config.yaml
experts_per_token: 8
d_shared_expert: 128
activation: "geglu"
normalize_top_k: false
balance_bias: false
router_z_loss: 0.0001
lr_router: 0.000562
vocab_size: 8192
tie_embeddings: true
optimizer: "soap_variant"
beta1: 0.95
seq_len: 1024
train_tokens: 352300000
Below are experts of layer 4 (counted from 0) of a mixture-of-experts language model. Rows are named gate (a neuron's input weights, with its number), up (a neuron's input weights, with its number) and show model dimensions 0-63. Each number is 500 + 40 x the weight over its row's rms, rounded and kept within 0 to 999. Numbers have three digits each.
Before each expert's rows: a language model's description of what the expert responds to; "gets" lists some tokens that make up at least twice as much of what it gets as of all text. This comes from a sample of Wikipedia text that the model never trained on. Tokens count by the router's weight.

# expert 24
Description: Middle and final pieces of personal surnames (Hutchinson, Darin, Damiani), plus "the" in "lost in the final" tennis summaries.
gets: " the", "y", "n", "i", "ton", "on"
gate0:525483539544461490509466494567498459477474517529487424494548585527424498457505511569485519503530416521493440491547417480463451500398447481516517455500569501488531564514484532532493588492545485
up0:516513494483593555514507464419529510461496481500405450537566596486495451510445473438513514473536595548514465488501487499418523449515531558503522528444495481522465543506474550484471428519518509
gate1:549478540577482451518520506510451567557544467450454453475572465518508492519541491440530527523520528497417565494547441579477491550521542567490423540480507421486441577546511454569460511497493489
up1:522472592542512461487469506506554500496506562494594425452377568520514480536563476551506513466413468529498546540473500565520478424532510491506482532472470541511514536381495529494546471424486489
gate2:499483467582519495455508463485515452476513494492485498486533469472455491484529573469529486462509483501574515429473482498509524573519500549415529472494455459556542500511468481475515490534460488
up2:501506505533533512542440465449493470562504516459506519531442540441496551475510510504481538567518490509460517481606446450504498532488513432466498538529459557467451518562451570481496539487508506
gate3:478532546516489455517495441552476550451475442488498456518536541521521468522511430432485466501545497456490457492511510450444515477515546485443575536513532441506500501454515501517475440545499564
up3:504547519529524569490544570448491432493479505463477513532485485509519506476484508552443442493513470547484520390507542582485490512520496541476550466460473506443478487554503525486494573485537539
gate4:481581432457525508535448448495446493535481544562486537436531508555473530452477448447472506427454482526460532497537489475498579576486499465464553518509531462535460536448521536508464559550518560
up4:504534483508494519579507434405552564526585546527530554529516457483432469568455498430531540439501527501439510473472543502468540555507444536479517520517503468483485522489550530471490489497461499
gate5:446569507540500428508535449537506497509521460519441509447349484475467561397447489462472534500521514430511569489472528564497514499514512492510549492500494430489466479550517555520510501504435457
up5:540534516523511527531518467508505515477444491485576525469478440528516451496478567516534526466476449513463538483515558507520511477493483531471496483565499538535568475505504576480521441462465584
gate6:517510483541433463544555484519477528545568445477461445527505550458574492533527435479514500503496464535469492486549488507471458581467545531473540506496519549570590543514473548454523462449496512
up6:492537433457540513546563508501438583527476517478512536477533556476566505457427455491590485497537486501487515458522491464508453508551469542458521502520471563539517481490533500469492502444532472
gate7:521401545522504517494461540500503510532502551509509542494500478494535510502442446533491425463495423517547455489498502509540513477468574404543564543487557517489472483504523553553426516493455504
up7:528537444433469487432515496563423518559561430521463495569499498526471468572478533479464502497490533562447536488496541522474483538505548610437549517477508487530500514469490432507564505473529476
gate8:535477516467441506473466425493467573566526493522398530416508450499448590481453541433478482522532497435487406482527424469542502444498512469583466506533468495494469529535492516480500481469488474
up8:503488460531471496485473457502508550549530574539513471508499429468526491515530558487496492508432516442438426475485514502508525470503498554526493510475526526459446529496431486514481504384483475
gate9:490492406504491462467517430507374525496517536499567461489531571590503514479515422469539566515459484509493560496553544474574465452499508521511507479541522567469449509437534475505498554480529519
up9:446532497484460547562519487459481496554520506493464512541549515474498514477519546480470539552498518441423485472521519574542524461502511506575601483517591518498460489537499490478487523512505434
gate10:440438552474502539445510511437568534465484471495492453580440492471571491464400519478530512461488417492549476473599516477573520467478386498529560482506548464487503443518512511476512524507452488
up10:486507450511474462536507507511468545461447454463510505488522434525483511459488555492481455476513479532509529515492465548520457503539537453508482490555501510466526571563477473545473473451509528
gate11:422459438594474496510532499444410470441470504454543452514518545520567448524505535429517463477532450453493421491565450556538458471473517470537462525539519431520440574531554493500500434526479509
up11:503534486497557567543483470394558494437487479550411498495525454469474527450477537505466458493577479481525481477560484515499528466532490508539532531454519444501511464507484520516616520457512489
gate12:455520458460461477521482532391525507555482472526482480445576452487453454495551549493502524547481518429508512495484433519499513461493554453468573482474539427460489461444492484516561504564540493
up12:480456437519517493545474412483571510473474536467460509466514479443525460517586511459498490450493407501528515518490478525509449457506528493467518467447470508444472527415539466487519558514549442
gate13:564517405538543396511436491571510501494473538474456402441505478564484544510556480501472517454524472440542501511523536518439500526545479503520431426484522524538468422567495586516469524519519461
up13:508507444536443450504511545477372499445470476484482397457503494468501555519499534554535457501572427509535561491492479478514553514510476520562497411501568523425475500516445505566454529554501482
gate14:527503507556479569543522517475485527487519517425461514478554463446485416525516544477491534470487448452521482459522536543491505556534562510546550449482417484482568535487489489473422486448562556
up14:515559479424491574477487474555560510503512521497492507506479480528480540536442418516460442480476456428496462609501575554521456510491494526534484473483515480509500451435467452502559550487467566
gate15:453433552522527482529508461473487537519506553503458560488547535421508561606555567451552428507533583553540515500479509553508535512548486514529496432504486554485465438501495416526464514504577460
up15:500532546518504478536497534487565483498529543467468496530543447600461519518458454490505513497459481505432462467573528458514455510477531516457438489533514477568483445503521471490520537534512452
gate16:486491490429439456507540499504469441456506535456507446555460430491476442440459474593508454517519455481540449499563481538489526445463431499510545500519573507484465455577549451541498412484557458
up16:512494516590496544555550561515475575471536497492530442518494468487521589527575514482496448492484538484450483523523542595511464519408573547503418440520393413466419514486437442519501484504477526
gate17:537485445429495463430527500498450522479403502561487473589544422484419531474508514463451548562500452539502530483472514495483480503492443500465544498428481445560526578529547475514459529552521607
up17:577537434384557460518535541510541528427533436491518513492548500494511572509486541492470551459500455569490546488477561511519534454457507524459512430503466533446476578592497478503537509544440498
gate18:472478465456459476448530468542512453468517451514523510476498629476478495448488537472498450549565434516538467501551484501508487476533566479510514538496491572523484536530499532501505479536525509
up18:480511439466409503496481525496552549475491483448490550508516576485466490541468563466491446459483459509526515468596475531482542469560566447518470502487511508394418460564492530501520482561518367
gate19:549514451481551548538493497472481509483495497467566458487577455442531488551457480461452484546523470453550428504534434553499508535462451525425543467488513476540494529529501469448538486494456479
up19:431514525560508446485488498502521557512455552551475486480456531547439459494476506483427498467557577543497525549525545447489520552550507547497399504496532409541526546508462473537461479537509551
gate20:480494487493506520528505475468510560518492481578414511482496504512501434522516550555467511522523524459511555500486491513496500483542505441522487527527524432488564461428472526514573523457569433
up20:512449480573464468494494470492541513471583528479535590473471414531531470453482555507570575492579553463516496548577552464470525474542453451475528487479428536562488502530542541473539456508518538
gate21:538458485461547530528520473530507549476530406366478434529507552464450489441434429514462539544448448460567454531473464467479553514522464481489441486486484472512493425508461519503431431497520483
up21:498561474425520538487435496435570532463497539504463491442470561460526575533488518461537531474557580491477463484536419478518534545526522470498507538486510519445567480479467499463515500540508435
gate22:540497512498565464536557514553438469516496540546533449487552456498457571475497541458531561505554471488481526468449665522404553450538500493525548498532452522532486528491442460524459539500518544
up22:556448463494469429574413541451565479479476472468538569486459532452522487478533462528528549542484503561556503543515536538429525524513535546517453544547476484547521459462538497491535516538489461
gate23:427491514538454522509511476439524546513513515554489487525513483456476487519456467527471463469479438462536514473530526532547460487507455434485529494490539461458531566472514490521484500572446527
up23:455487489443536507434515477554516521529453493512522461516499510533533445486571522460507508540492549455484548506515516476575474470492524467511590457460462480532502497527503441482523510464563478
gate24:521526485500487531500447440451461579500496524547539531559521484510546557473490461477569484475472503492527504446505532349411449474453477421580486498503499490570513615509412504534549536463570567
up24:457562502488527439452561488537472491531528455604474497459494516526469508483583531511498451469494508521491496465455508547492491510463511576544517506559527552551494535461507473570505470459537553
gate25:484545491456477464535475495505582463527560472549511469491496498538527547467538539519476511535494458501451577525599501538518583571535486431532475523502528546479517507529493481516495426472425425
up25:471524490427472561461464532557557451592453507569470507480508444502480473489475500493472477467453477465485473500504503488452543501539519448524502488468517473466469462492446496549450554499492476
gate26:461563511563510525454453486538515508493542455497434489517552379520511552552519483556515441484473449508544549537465527515500539437553462494540502532505436486459505514464451451508487499571530501
up26:537437470474539542511526474458474507513431491466496567542495496546490487504512496480473523461530541524522576515555487464497569523520529476469481507459476502533499527411591550499509453547545515
gate27:544487503557503505550443491580579523487479474482547535494401515423541526530506510507444472446560500472478527494535473485514544523537463509440499445474508429506506483491462479469507454539518484
up27:537473500562539469454526482576500510499465450489514537500470539462478482474539528483463521504492434542481507444522508493566521455550494532511522494476435517489488504503489424457495450529469526
gate28:493522469502492565509531526475576562544486596462501481449536484515546505522537554557497517566430477435454461487538498552438469486476552529502566459436470465452538476538448524575502498463477527
up28:388501534406503487441590532556508462469496486475557511491451451520499555521477537584580579511541453526479472462445509550548562567465387504528536487489489470520478484550455480517482483628498568
gate29:465506496539535503460411498536480460501478476554543472480534570460407410536497484519481479511448469516553493485512484419471484493513488498532620447445551483497521482479625491552502551516511535
up29:514563482433504530466470547529540400540476537521469515564520558510453597536545509477477507472494500527497524518494567539554467516470455528564488519530527466531486598473523483564533464462484545
gate30:518515551523479446544477525497484452504479575471495496378530512519447543516519561574472505518546477483545452517453528502532512487509545535549434421484529479482557492534452579554564471561472534
up30:579478487503497531494470563498528405613458480434530471479446518515510478478487518521569469482557467501460482518517525516523497459494481451467503467444550480475509483506468516508533530478508471
gate31:573559467498535503509515525495556432469500452512544491527476515520479526488508531471455490473492614462487575501494532525420531539525519506548476515479422594471488512509531525527528491549419502
up31:504534463384424525424509457481585517569469599466502488520519465465552457429491408493471596461458519517565513474505489467541541494512519511449443589522459425500542471485491511486518501463451461
gate32:551532493484517452514554469562588494532410496494527563471549522502478496445504507541463464605529515535493499497444536482535473483524399494494449471399465494478520470496543546534462451544475436
up32:525497497517510475439480446424472502481500547447470500531459479517464510536568508502504478556578525520427508557450529464426622508558423504518469444516493449449412514469550540533434527580540581

# expert 47
Description: Given names and their final letters in people's names, in cast lists, credits and biographies, such as John, David, Michae'l', Lui's'.
gets: "a", "e", "o", " John", "y", "i"
gate0:506550571464523473478530544553492511505487540526433531553486557523449507496580514476418505540458494473474478430553496494534477423551529481478549531501475492554493505455429467446579503498416502
up0:551516570484492534489440457419473389484534446531445436496497510437449542489490526504544502525482478462491508504493450508445551473467602410533491516429444461559484482457504520505453538512497461
gate1:518527491424516497495565501481460545452532541557586509493492465506496517466507516496498507544486559427484528545553428540497449429510497449440456521492481554461424507572485504494518548515524487
up1:487513497460455489480456442547466541505455464491426509492520490456492525488517494489466513453550466533486528571444499481557503505522453467490523477511553536513535531539515503464391532509518480
gate2:519515494509478523447511426504494545577503486556480526486492511460643503448479513556486528554456525485518488555544498511482493460454523563519518447555499445467509554484488481476496509525481510
up2:503426475508514510494585530518499488551459521510509520481478504469483537548485497483432511577454463405477427458483449505493541519469484551486521592463516460477492496525513542436507549516546456
gate3:465495515480500534461535550387460511521460536552509498496507531521444524497462486578519543394501493495549510521486474514475510519500417504486481499519503502443434523429519485512510451481523576
up3:540505529541480507491497424537462518474585512439464530476523494466547520472529496541463532515411561530497594513493487511418568517476499480469402464506483540513478554512536499433556565582493535
gate4:532495467465482488465471491466523492488498430427503488527493522491505545556550483525549532468504493537478475455540480471488548586525520456484507544447486558526528479529411510519516550500447466
up4:502478517448471554456523540424436472469438483453592460533536542479542552539522578532587526483522509537512494515481541511490404506480535489515579459505515475530498457535533538490514455517561555
gate5:494549588494435499439532482545557472551488527432509489555526504425526467523529459526496481512557509461515487562502538496528486503467515488513524577449532496496492461499515498506494535502560463
up5:504439495441503508553498497518520489522453515511463540495467439498528496486520417490466492507519486491504478551508459477507500518413521502477491543500463518463558543406477491526489485558515586
gate6:465500444472504507486611531510549564559448466541446616453479505493444507472541466381462452526428477423514486543558565528531462543520500490465408444432554530493465500484519490508557535531555477
up6:502526503409504526488476535454542506554544583546450476484484507493541595502519488534458530481445539503497465456507542556484491528469517547481566542527386488508411509469470538513465526509556503
gate7:572505508477508472496466436449456542495532497511510552514552515482491385492514535480511538516485469517480505487497532523488503516436522569470419443481517483546462570459490438612542462514489522
up7:544431519450512546454438436535491499440477530467502475539420491464524473498430476469510471514428531459501549534557500452447526489537517452474494375485522559505519474575452477522490534536438524
gate8:402495491560529475529506452470468505496513566505524522516469558570488512515458518550531500477472449499555493488472463488486488517512508484464507458412497580498442525557570485503421493490490614
up8:575546511503531508456502512546556467531510492519503559485476546524495508565495417523478483462434541520473536573397538495441572493561452492490449573521485462465512551545530510484451528477549490
gate9:552431497510564480505588528470512523461518484493500482457557458398464509490538448516462532483522499519489515459533558450517520472415523484507482499507593503509453571513480547538453479477525445
up9:482489468474438506440516522559567447528519486469522516530457529504509523546510509478429461470568524483436444510459492491488538549496512461517453542493514484503552527494496533381543519476398536
gate10:506529558458485521465552507472434504559548463484517486495466595473506564529492469503487487459535523538417487530465517544534488476550532536475516529484533535504512538539605485476549515439480514
up10:565586469527576450510438598415494515427539430587492430539551501501467536568498464471525554501480504458526483505480514467451587481500519464449590480536510452463552508544463469480484526446435519
gate11:488426436466463480588535527560495508544510476417497496492505431550476516526519502423494478479512471504510498544467493431488450549507468430477560532548527478424466487488510496538480472554384448
up11:522445510494527502509489471454480530497534549558533588572478429532528522563452479481497547494495480499456477526514463451502546499502488513531522472408530509513492531551458412522541538427512535
gate12:548505526525538496563434447469476508524504485497479450516482571488516433525494531467549479487489533445521544495485551504511470509478472519481522479490512514447487506498479528538491505482486530
up12:493506559438526485436484495481516476582501508544461524439487502470498540496535498461523476513517463440546516490476411533572457485484513452558492509443476542515578543557463469486516591514533438
gate13:473535457453417437491514523496556456540500507510460512500466527499507541569483487496519501528491445476546533541530497490460493499489580502466558505539514511471509505490517542490428531512371496
up13:483500520580513528460527509496476481507535497494505482518464464490490529418537514523527600538515436466510445487507526528427420434455501576497457438483499508498510479493514484470563444503516526
gate14:497503453453529475469511542470538502498482481477502482490501472479506539532493489533456436472526456514525450482529532414556537509412505464522468604492500555507493470518484536551400467467467525
up14:501545499549463524517419504491531527474466475445546491505488495555481524526510429513542537501474532409490490524513514532547480563494561491510474534480473473539569437431475520529524441509541569
gate15:504560485464513514505517525604502473416481437526515508438546514462532507543495514447514504498517533512475540452434484488546506534526418474448518485536504420537482522496515477518518444460424456
up15:533490569559492446522565474457482457502474528463521520542467514523538532528559514449494508512473516507506500541486562476528466551413528579561498459497429510486529530506555472504539516550531457
gate16:445504557598545467519498446537461480532450487511536483509515497558569506486518531569474517460490546496470457515545469487567461455535382468444537530509516503497457571493477473543546452498470495
up16:481536541491552621543512539494477438540540561616529467496427492501504524437474517499581417504507500437552520511476540500544576519535571524530513485498405460519557472520440488466572530546499462
gate17:489442466593541486489528474499476420551486496534492479483560529466498545424430453477484592439486584492461553523473576498437508512520536544514534399447489430504428436568548451506479507508544544
up17:462433510486438555452503421505494460457510486507516486552518457442542570472413437506481565513435559477499510498463524535488546432508513547481453587495527521511489500491502574537445511476468537
gate18:537543443454541507457508528461448477565548471459451550519505490512454499454467452472448434477419525598482526498555510524518525458468484565436456457506532449436601502499543479475434512498508511
up18:541538547469480505473485508525538415431460514544445469544470496514550511556498524471480548476473395486546497533471478529531491554547497471618517470476397590495512513501542509501503554491465545
gate19:441513462507537492503438583531431535503512512569565522484512469491549495531511452501501571460432442552478526489570572556509446585431571514479531493464511468479519517440476474528521480549556516
up19:495485498475488472508515518483522525508459462499466467422474548483522483544481447488497508469531557505530525500470476462468532528498535587549449496501510460467492433484465526519521523533515509
gate20:456509569493498488488478439462474522564474507484515511534400531473491523470545542487423506479466495499528448484509473470562565526501488495473514544513506463466490469445518439489484514405539536
up20:551527473511522460448531532535613456516504499501545457486499453539515487479461473498537436486452546492495450447482470559445514532412507445468536538500480500546503509481499523558552498577461531
gate21:572493452532429563428512479450481487489481505484486531569420566516554492521463429550414476508474451499446444438498434472525503502519579521562564543424488537490497449493538506485479490484481472
up21:589483575469462492492561515502465477466541491539485502518492519439550435456512455459499502540526509482436475518500513509563555513474495452543471588454506518472487464458432560516457525494528411
gate22:500458487512453477473476437526520501546483468553495499496482470505483483539445466544475523526501619434509475498555489492484578457510541543468455558460483582535506486492506509498515526454491536
up22:451572480531548474551459486559516521465505479501485402463472534529464462492471477587480578514490485489523475458508468524498453558475532520495497465537470482516548464526408488472507450513617399
gate23:425452455519550494467580490488475529530491452465488486495469510468469462462483482502473510584446536539504499460513445464429491500535553491542415501434493508475471475518446475486463553487443502
up23:439492528454513473508467481465510465526547521469490472477492431496491466568495491548473456515508374512497505478549447548529511466473488505485455535494429521494488485543435507451509478480567460
gate24:530456556499473549464555521459491532514543486499490504464520527530527556510439431558488521434557515514476531465485454524505446457561506499579484497522565501490482507435553517455499528542459498
up24:466583463485483529453487470524512509551528447489460480548468522557520529506515508517513530468459521500558489592451504509479500491513531481501508499554493489492472525495502609446516495488471507
gate25:477456435565545551511507491479511527494517469541536473526538454414438434498518494500512490478472467500471461504402453539438565530495555478520498588516526512491521479463515447497447477508492521
up25:595485521516537507509503461530496466508471496535481495493546497526516532506440516509486533506535541497512521450556473503520466478504459575503463577554469509452519521495593512504465498547491465
gate26:495518510530519519570529479493488533429458534462546509462483490551389406436484483445557545471543441553482438549490527499518521500490518443493434499473426477528476482469456489491531557548518468
up26:489511517515534501422407531464528504525500520550463491457558492477561514472446488495459462531465491459500485517530473472452554561539526595486522401465528519496540477515515505561440479488503454
gate27:467557523553489509492460518541537501459444505469524510543513476555494499468475511464493534470543516492519443474465541491514541563620516556569422550508442445484523529486501488496461506551563453
up27:523447468455526534481446537573528523491444536487566498509538512537515486508588518509532589523504452428518499473536497465535511578557452503511463531481543484442483528515465429509477533517522514
gate28:461437497463481509478518467518447533492506497508465609469494590518539469551465529490449525529538595557446560461490499513403418494448459467512496393513532505483438527536513498549479566501530579
up28:507570523503473473505453503560481489474550480449527465644528504502546471526591548478446479495428413504471475547452506484542503551533510483501537513432488496470474480557500491493532558470480511
gate29:550540548611528449456507505532420496488484408510504488497516469442562509539463526446543498481533504490426474440502527548524496519514505561517509535520485472472520532481487383536378474544474487
up29:596533517516511567499532492506464519514451562460469483489485445494586597545467532541447465538474439526523578509420560515503437501482501475562520483541491503422490529484499413481518521409551443
gate30:519493448440577535500554601448487487565510500550401477479419462457533523601540483471504503556403482465534441500466489547404548506506474492434439472475495488500520474487475469458496552559522459
up30:488542508529489511514524485411497503462476411500428500552496463432493496506525513481481616471457505536457498418563529564486506471493561468487554468504508471448511457483470467509488546508528512
gate31:504456435452483519485511536474567464591490460435542518437425448602417534473419511449508489518483562477510538446515474461457508518554491503489507528484500446460476468500474500525504553538473488
up31:512492504548502463508418442513527545457485500496518528538562541417510457476501516477483452527531451533489500532482434553531523564517486520434552560510570548522504511498486526459501497477543483
gate32:528479489549590500560482427458475534487578468388472487514564510497524490545564536489513500420511582458436467500460419476526523493555462506514512558558544479517485523442529525478537523476521544
up32:487537472439395488456464551395507507513419557545489527458486512532503495423514479485481459435568472505543407502553584432503512534555466491440459521492467486405537433444552511472487532503532468

# expert 26
Description: Nouns and agent suffixes naming people, roles or organizations, such as player, director, company, singer, base-man, and plural s.
gets: "s", "er", "ers", "ist", " people", " player"
gate0:528465499578458541577429490478405474569435482493486480494442525498523448524528482559540577491477440538470452452514505490495479487524468440540479450513564529417459509501513480501527541582518490
up0:480568467499494469431440521566632471530528539478432509441511484430475483538516599538513540495551532537497517545475491480481529542505489510478579447508514499459502420508486574526501496500424469
gate1:457512467561497544514513519472520466515466539500520527512501497397506499481496429557513475516485564571457491521546456559485520530483475500484495493467500538531548480429487494541487559577495444
up1:485454486536537475557504484407454483433512419546457444481563552509572544555528484533437458527461505435526469471509430481506482517488507543415527542449492499525537502467501491500501491541516553
gate2:503455446520521440493511428463470557462511482486518504509529483460527570477501455545488529439482505518512496381502489467505474484511490522445464567502479458504530612602445399522509478484529513
up2:589560526551476496481390545454481584437555483521469569525509519504483537446565520480465458486475526505532442448515501595486526469469504554494463547487483464459509490563514460576449454473544477
gate3:547418551516426478447452503494472453533409482488468499499507489523516528498520520531440479514559531515506465466578521465447534517475437491498488471489414499535469429500407549501487518433541482
up3:474471509520575518496537439513571478478487527424455505555464533483531499499473444542431499512570532538519487476495490472455436480505595473464529475542480444475535488513533533501514507411506498
gate4:516562466469449479528536489535553512536475489493587545478506525439437474478570549536492502510466497476510479509563563517519477480481542604481586534434518536458543425536522506463392596497512573
up4:517499554489514534462504521479481450479531570528522543555404469563486525495478531516533527492489418500450500532447521500572555487515501459492430454471545437527504526546548419535596506471487503
gate5:524471491465546543424478597536467448545481496471496443498491458512542501470470564491496475450487514509547564501477559511541506498592511542526495481437496428447503501494523527517473453541543509
up5:524485566517513458531528421411598396493550537455452510408480504493510480453517556457508539507564515548540458515446400475510470510476470485545554557580491504459471465486504543481496561511482538
gate6:529529530499515559555509525515453581418472458496514475509512529498421553536504476492475380445502486473491583474483502540483474496569433523489517535584463496533465481563479486511497542517464521
up6:572555513452528539498550482540576390450487468456525503544400484473467560510480581554491510629540533486482456470484405518460518541452505502569501515481563597480467410424493452487549462467466513
gate7:483498494557602511501530562518539469538482498488535516570487497490536443545436478483464473529472556537457501502536483531529484542463478462433495490480474489432459463535554540520452492534457512
up7:484479507452473490477506571430544493476482518474477512497495488502532484522538470548524541540534513469451529461528464505538438500554488512479429448429470436477528443505429481490503537406541470
gate8:586488492472556509460508560486519445523513489504486534412442534470488499451483509567380487408496504523493482465472484538456570582582509515499549516529480485493475513500497487489517475528471485
up8:518485495477559503452539489492459466567488586563547470445547485518509494443446501547477521478578442512520484508480485498527469490580549509563454553463493533453495472477548441524486475547554500
gate9:461563505549453544531465508583477473518493422413514506556465487490524505519455525418484461477522454460466459490444479514436496412468506494518458463469512527426512471516493558584557471528497475
up9:430433429556473506566511473524491497434529385481501539479552499447457517501506496537520484480542442571494454511475416524458499525445471492552495514525577506561573435543499482519560550479528583
gate10:500466555493558440515533569489528516417521535522483619491472442497498508430539486472540460525551546494509510448494499503492521458409437524538504543525503561470413506470467479501507528518529485
up10:503474503508547485512458508483562486537486519467509519439510509564412485555537511490501469538553572544524529484582521532474463481517441522541501488498542438521527436502499486407484534486485406
gate11:494529492549503568540489504496537530532601462530469528534453497475521596462499500562548509524517517515417591457511527503497466514552507457476447544501458505509500533572455483549460483547492455
up11:503457498491428475467501497501514517486534538379495494470488488490504479514492450507495450450476557493470563504514415438510476481460424543491550547537533498493501567424498444509484510485503445
gate12:446495545520478448445541545477554437522464481500535524412481418561462557515509456436485520560494557500485460491467497514482462513491483570497431507484425533497497474528543452523489495483534471
up12:580458452375511518491446450476587460521460458546464514497441492539458500522459534545552464492510449506530457590508434504514561503488537539479503571518492547455535468481532459456550518606520548
gate13:454510532487553511497523437469483448528446458483391393511522480551435420463523490516550429591504500548511475476554484490509493511544462525506535526517527461510470486528471464554460492572489523
up13:447477508567465459523448456479459445465544561499430536526485528479518524496529520457510604472460532492483479506528510518536542482587523506404467453503505453460487515529535489546450523433527532
gate14:464522455558514486546514499528470556547500495493491529469433440479558411495542471567498483536456509388543559544494471528506573480528432441515486433497550557469506559505506558567449513514466467
up14:469476451461538524513530431554494511513464505508448467552514524518557415515474523461485507545496453545472462457478418439482504457524486528496479508561459515477498526478557468561472504506498470
gate15:432501454489522516501409607523481514481442518485547467539551533525521509524436552486541498523451526480541507421540471553478433523458512592474459486467491531489494479485449472524557432516446481
up15:480498455541443516559510460530571483471488475507560535532495463461466483509454592544496476535491464479570529458522514514451538459489531501493475466561542619513552445486508531533511452482457490
gate16:441449476541497505542546477493529549445492525506491474439465515506585502540499473495416496466496533489457492419476439503491554561545475513472453496550474530497474491593515469491480580451522514
up16:461438511487464544468531478484522505512497549498506467522508540558437503471484495499468488489501546532493504582482552467528548543508460477425553468516454467511447456427577598542385490499409423
gate17:448465481591471531507516440470493524456521509570530560469509520483477481508538513510552440514478505489495583480498443482457450442585461475527612499473563488479519495535549448537523426461479510
up17:448417519500515473476467498491518497475439532460461534546417472494506493504441490511519484513458516514515551586520507492515573511520494502540528438460526528503547471545442541460478516549463562
gate18:493489399501524554477521500504444560440500493568511497474480505489487447549531435533522369479521495482533473465492489499460528527501536517397518536479501514515523556509492539561482492465478495
up18:425541474491486456479500603533524433461521530520494426440525444529508601500485472431556502463470501501483564513489532516534474436490511517423437586496529499445501438468557540488483455557451496
gate19:508507495511513539492506500467521521533478549481536440481521523467516460521512580471522492519501528512510546559491579491508609475496529553513558449489503488489475487502454524451529468480465461
up19:461502440483546589523502507459551527498548523470520517519479474466482462520512493531531574434543527508418493487578501488404468533443538456524476493499482428483554458451569438443514452531425468
gate20:465521544467579488435543479401471506572462529568464430519477501494457514627548518559571538445524547477476462569462395497525562501483512447496436552429483425445543521522538513480539533544501513
up20:504442458498492532493493544527549454524499521449485461488498431435535515491557425447540546412497514497461553472443503467572586489516548589550501458562497514467525516472538525498508499500426529
gate21:488496479551530492501549489513500483509531498588577453494496456484430565514499512546442524542557498533534451445528491468398545463485503466463461480471426535514497514489468525509448458621503497
up21:513438546601458504500562457534470524571483520499477491490536456504477427509523469430509515474506431500562518489453513516476545488487543375496531511503438521505508472563488552483513507477446480
gate22:537481493466563540589520487543477620434442454494511577451485501534465576549455441476515464538487529432535473458481484516518480547503496452457504451445566514550508532491532525527539482517490525
up22:479532573521485478538624537418449513553449502512492487568508534477599444507506416525487498514523520483526539470491451586453481517546478530397455534514488500490514526496512492509500554478480441
gate23:391437536472479486525482471498550465507507472491467549508476444535525529498513587515514578497446531494464531540500474488516506453492523489482430514460553519504539553554506562515550538520503439
up23:417459554505472578487456413406459597453589492577525508542420514560473523517464509525559476470516485466504557585486569517513453471433514559484551508474525529467499483510459507460464440476509530
gate24:583564536449517577544542475498522521503480501434495499484457476428486507524477501532522577465508495549485436550521528538503516484511623491422487500492497490425495504524483423490517469577511487
up24:435446520493513489547474461462602496475457498409565518476531487554494464529499538499507471461595452515496470565524531507544516486508512494501535445544579471455480543555615537517413525501503588
gate25:452480491485471474574475512477484486526502489479504530434437542529546505569481478471495535529431533569520513527533544511513536515574532507572535555575454462511561499462524473493418473549516521
up25:462510527479461478547539508493533500517570510484495498543448463454423482496507476547519524464491448476495508562476553519441568493451521451498455501497492501533489532503487477498519489514562484
gate26:518482543474512452547500557533434519549543487601428549495536581504540573493493491515521479452517458501474534477514481511571513425520498473474551515470444441446477472503410516446527517569478496
up26:548515483513513521527538468356422542584463473508556488495451504505415503490496548483560547436502535565451469511471516511554520554487483478503424545450527477505514468432510526521508493506555563
gate27:514492457500510429513515487521560486524513534506403483492550528497499498470487419591538511459470568523484500533446431483497427487532438487485492541492466543492505531431461473358460442459525483
up27:478500500490482498438553495504492529527431541496571495483507514493462525513558625511485452561508492496474490514457421545479475430559500505470540509543534408459419484512587539522449458445580442
gate28:545560519412451588508545542494533483562477421548510467501511475488559513436513579523531555473515422518474488474502460496600436468494500544469586517506494462486546561531514480521508494496492535
up28:519466485541504350414577508558562549526492528485460436444549588518539504483495501521489517539528471447540517547548568564439403489483495474557513502518417520464560521540496536541464479496576516
gate29:499472472506527498513525519514525554517538502425507445517556476511453527576510519533464464503481478543558470490523513510466440509517526529454399552437497462547487478514482535479472490477495498
up29:536519468523554589483465519534453448445512477476537440482494525470508451471442502498460532507504469512457532517483548410459496449571507442549446469538534520530496491443521467517546554433498451
gate30:546579479529447471565537530439496545467593494504563521538406494519550440499540559568428491481464521480499518507460472452454534487490436514541552448508440579544484522452547537474514482517487501
up30:516487514396525481608525524533517530494581447495536490487542427476527478496523520441502487539505426483461436433492454485420420484472497485507494569413463462527564509481495499470552486482492496
gate31:516409483435539452526564589475529501491598457463490541535456481445501400497570505452502517466474513457562428549499461498536554453447514421541584457459593489455524479477532484547512400473481510
up31:423552554442472518483487452508509440520452535611537542500553465495519546538479483429513473486543577461540482480498489538519534521518509507541455532500504507499461531542428466483467526557476563
gate32:508494439483464415482509526525456552497443481459364550440535445513533482460480497472444530488484452511526440494477494464517512572419489516474485501518506512532483517490469575453540515605529484
up32:508474467442500499551560541522512473448533407553566494432526425441513504521508445495504524488520484425473490521509519573549490533460559484486508530562412493455509477506503496432465445519473500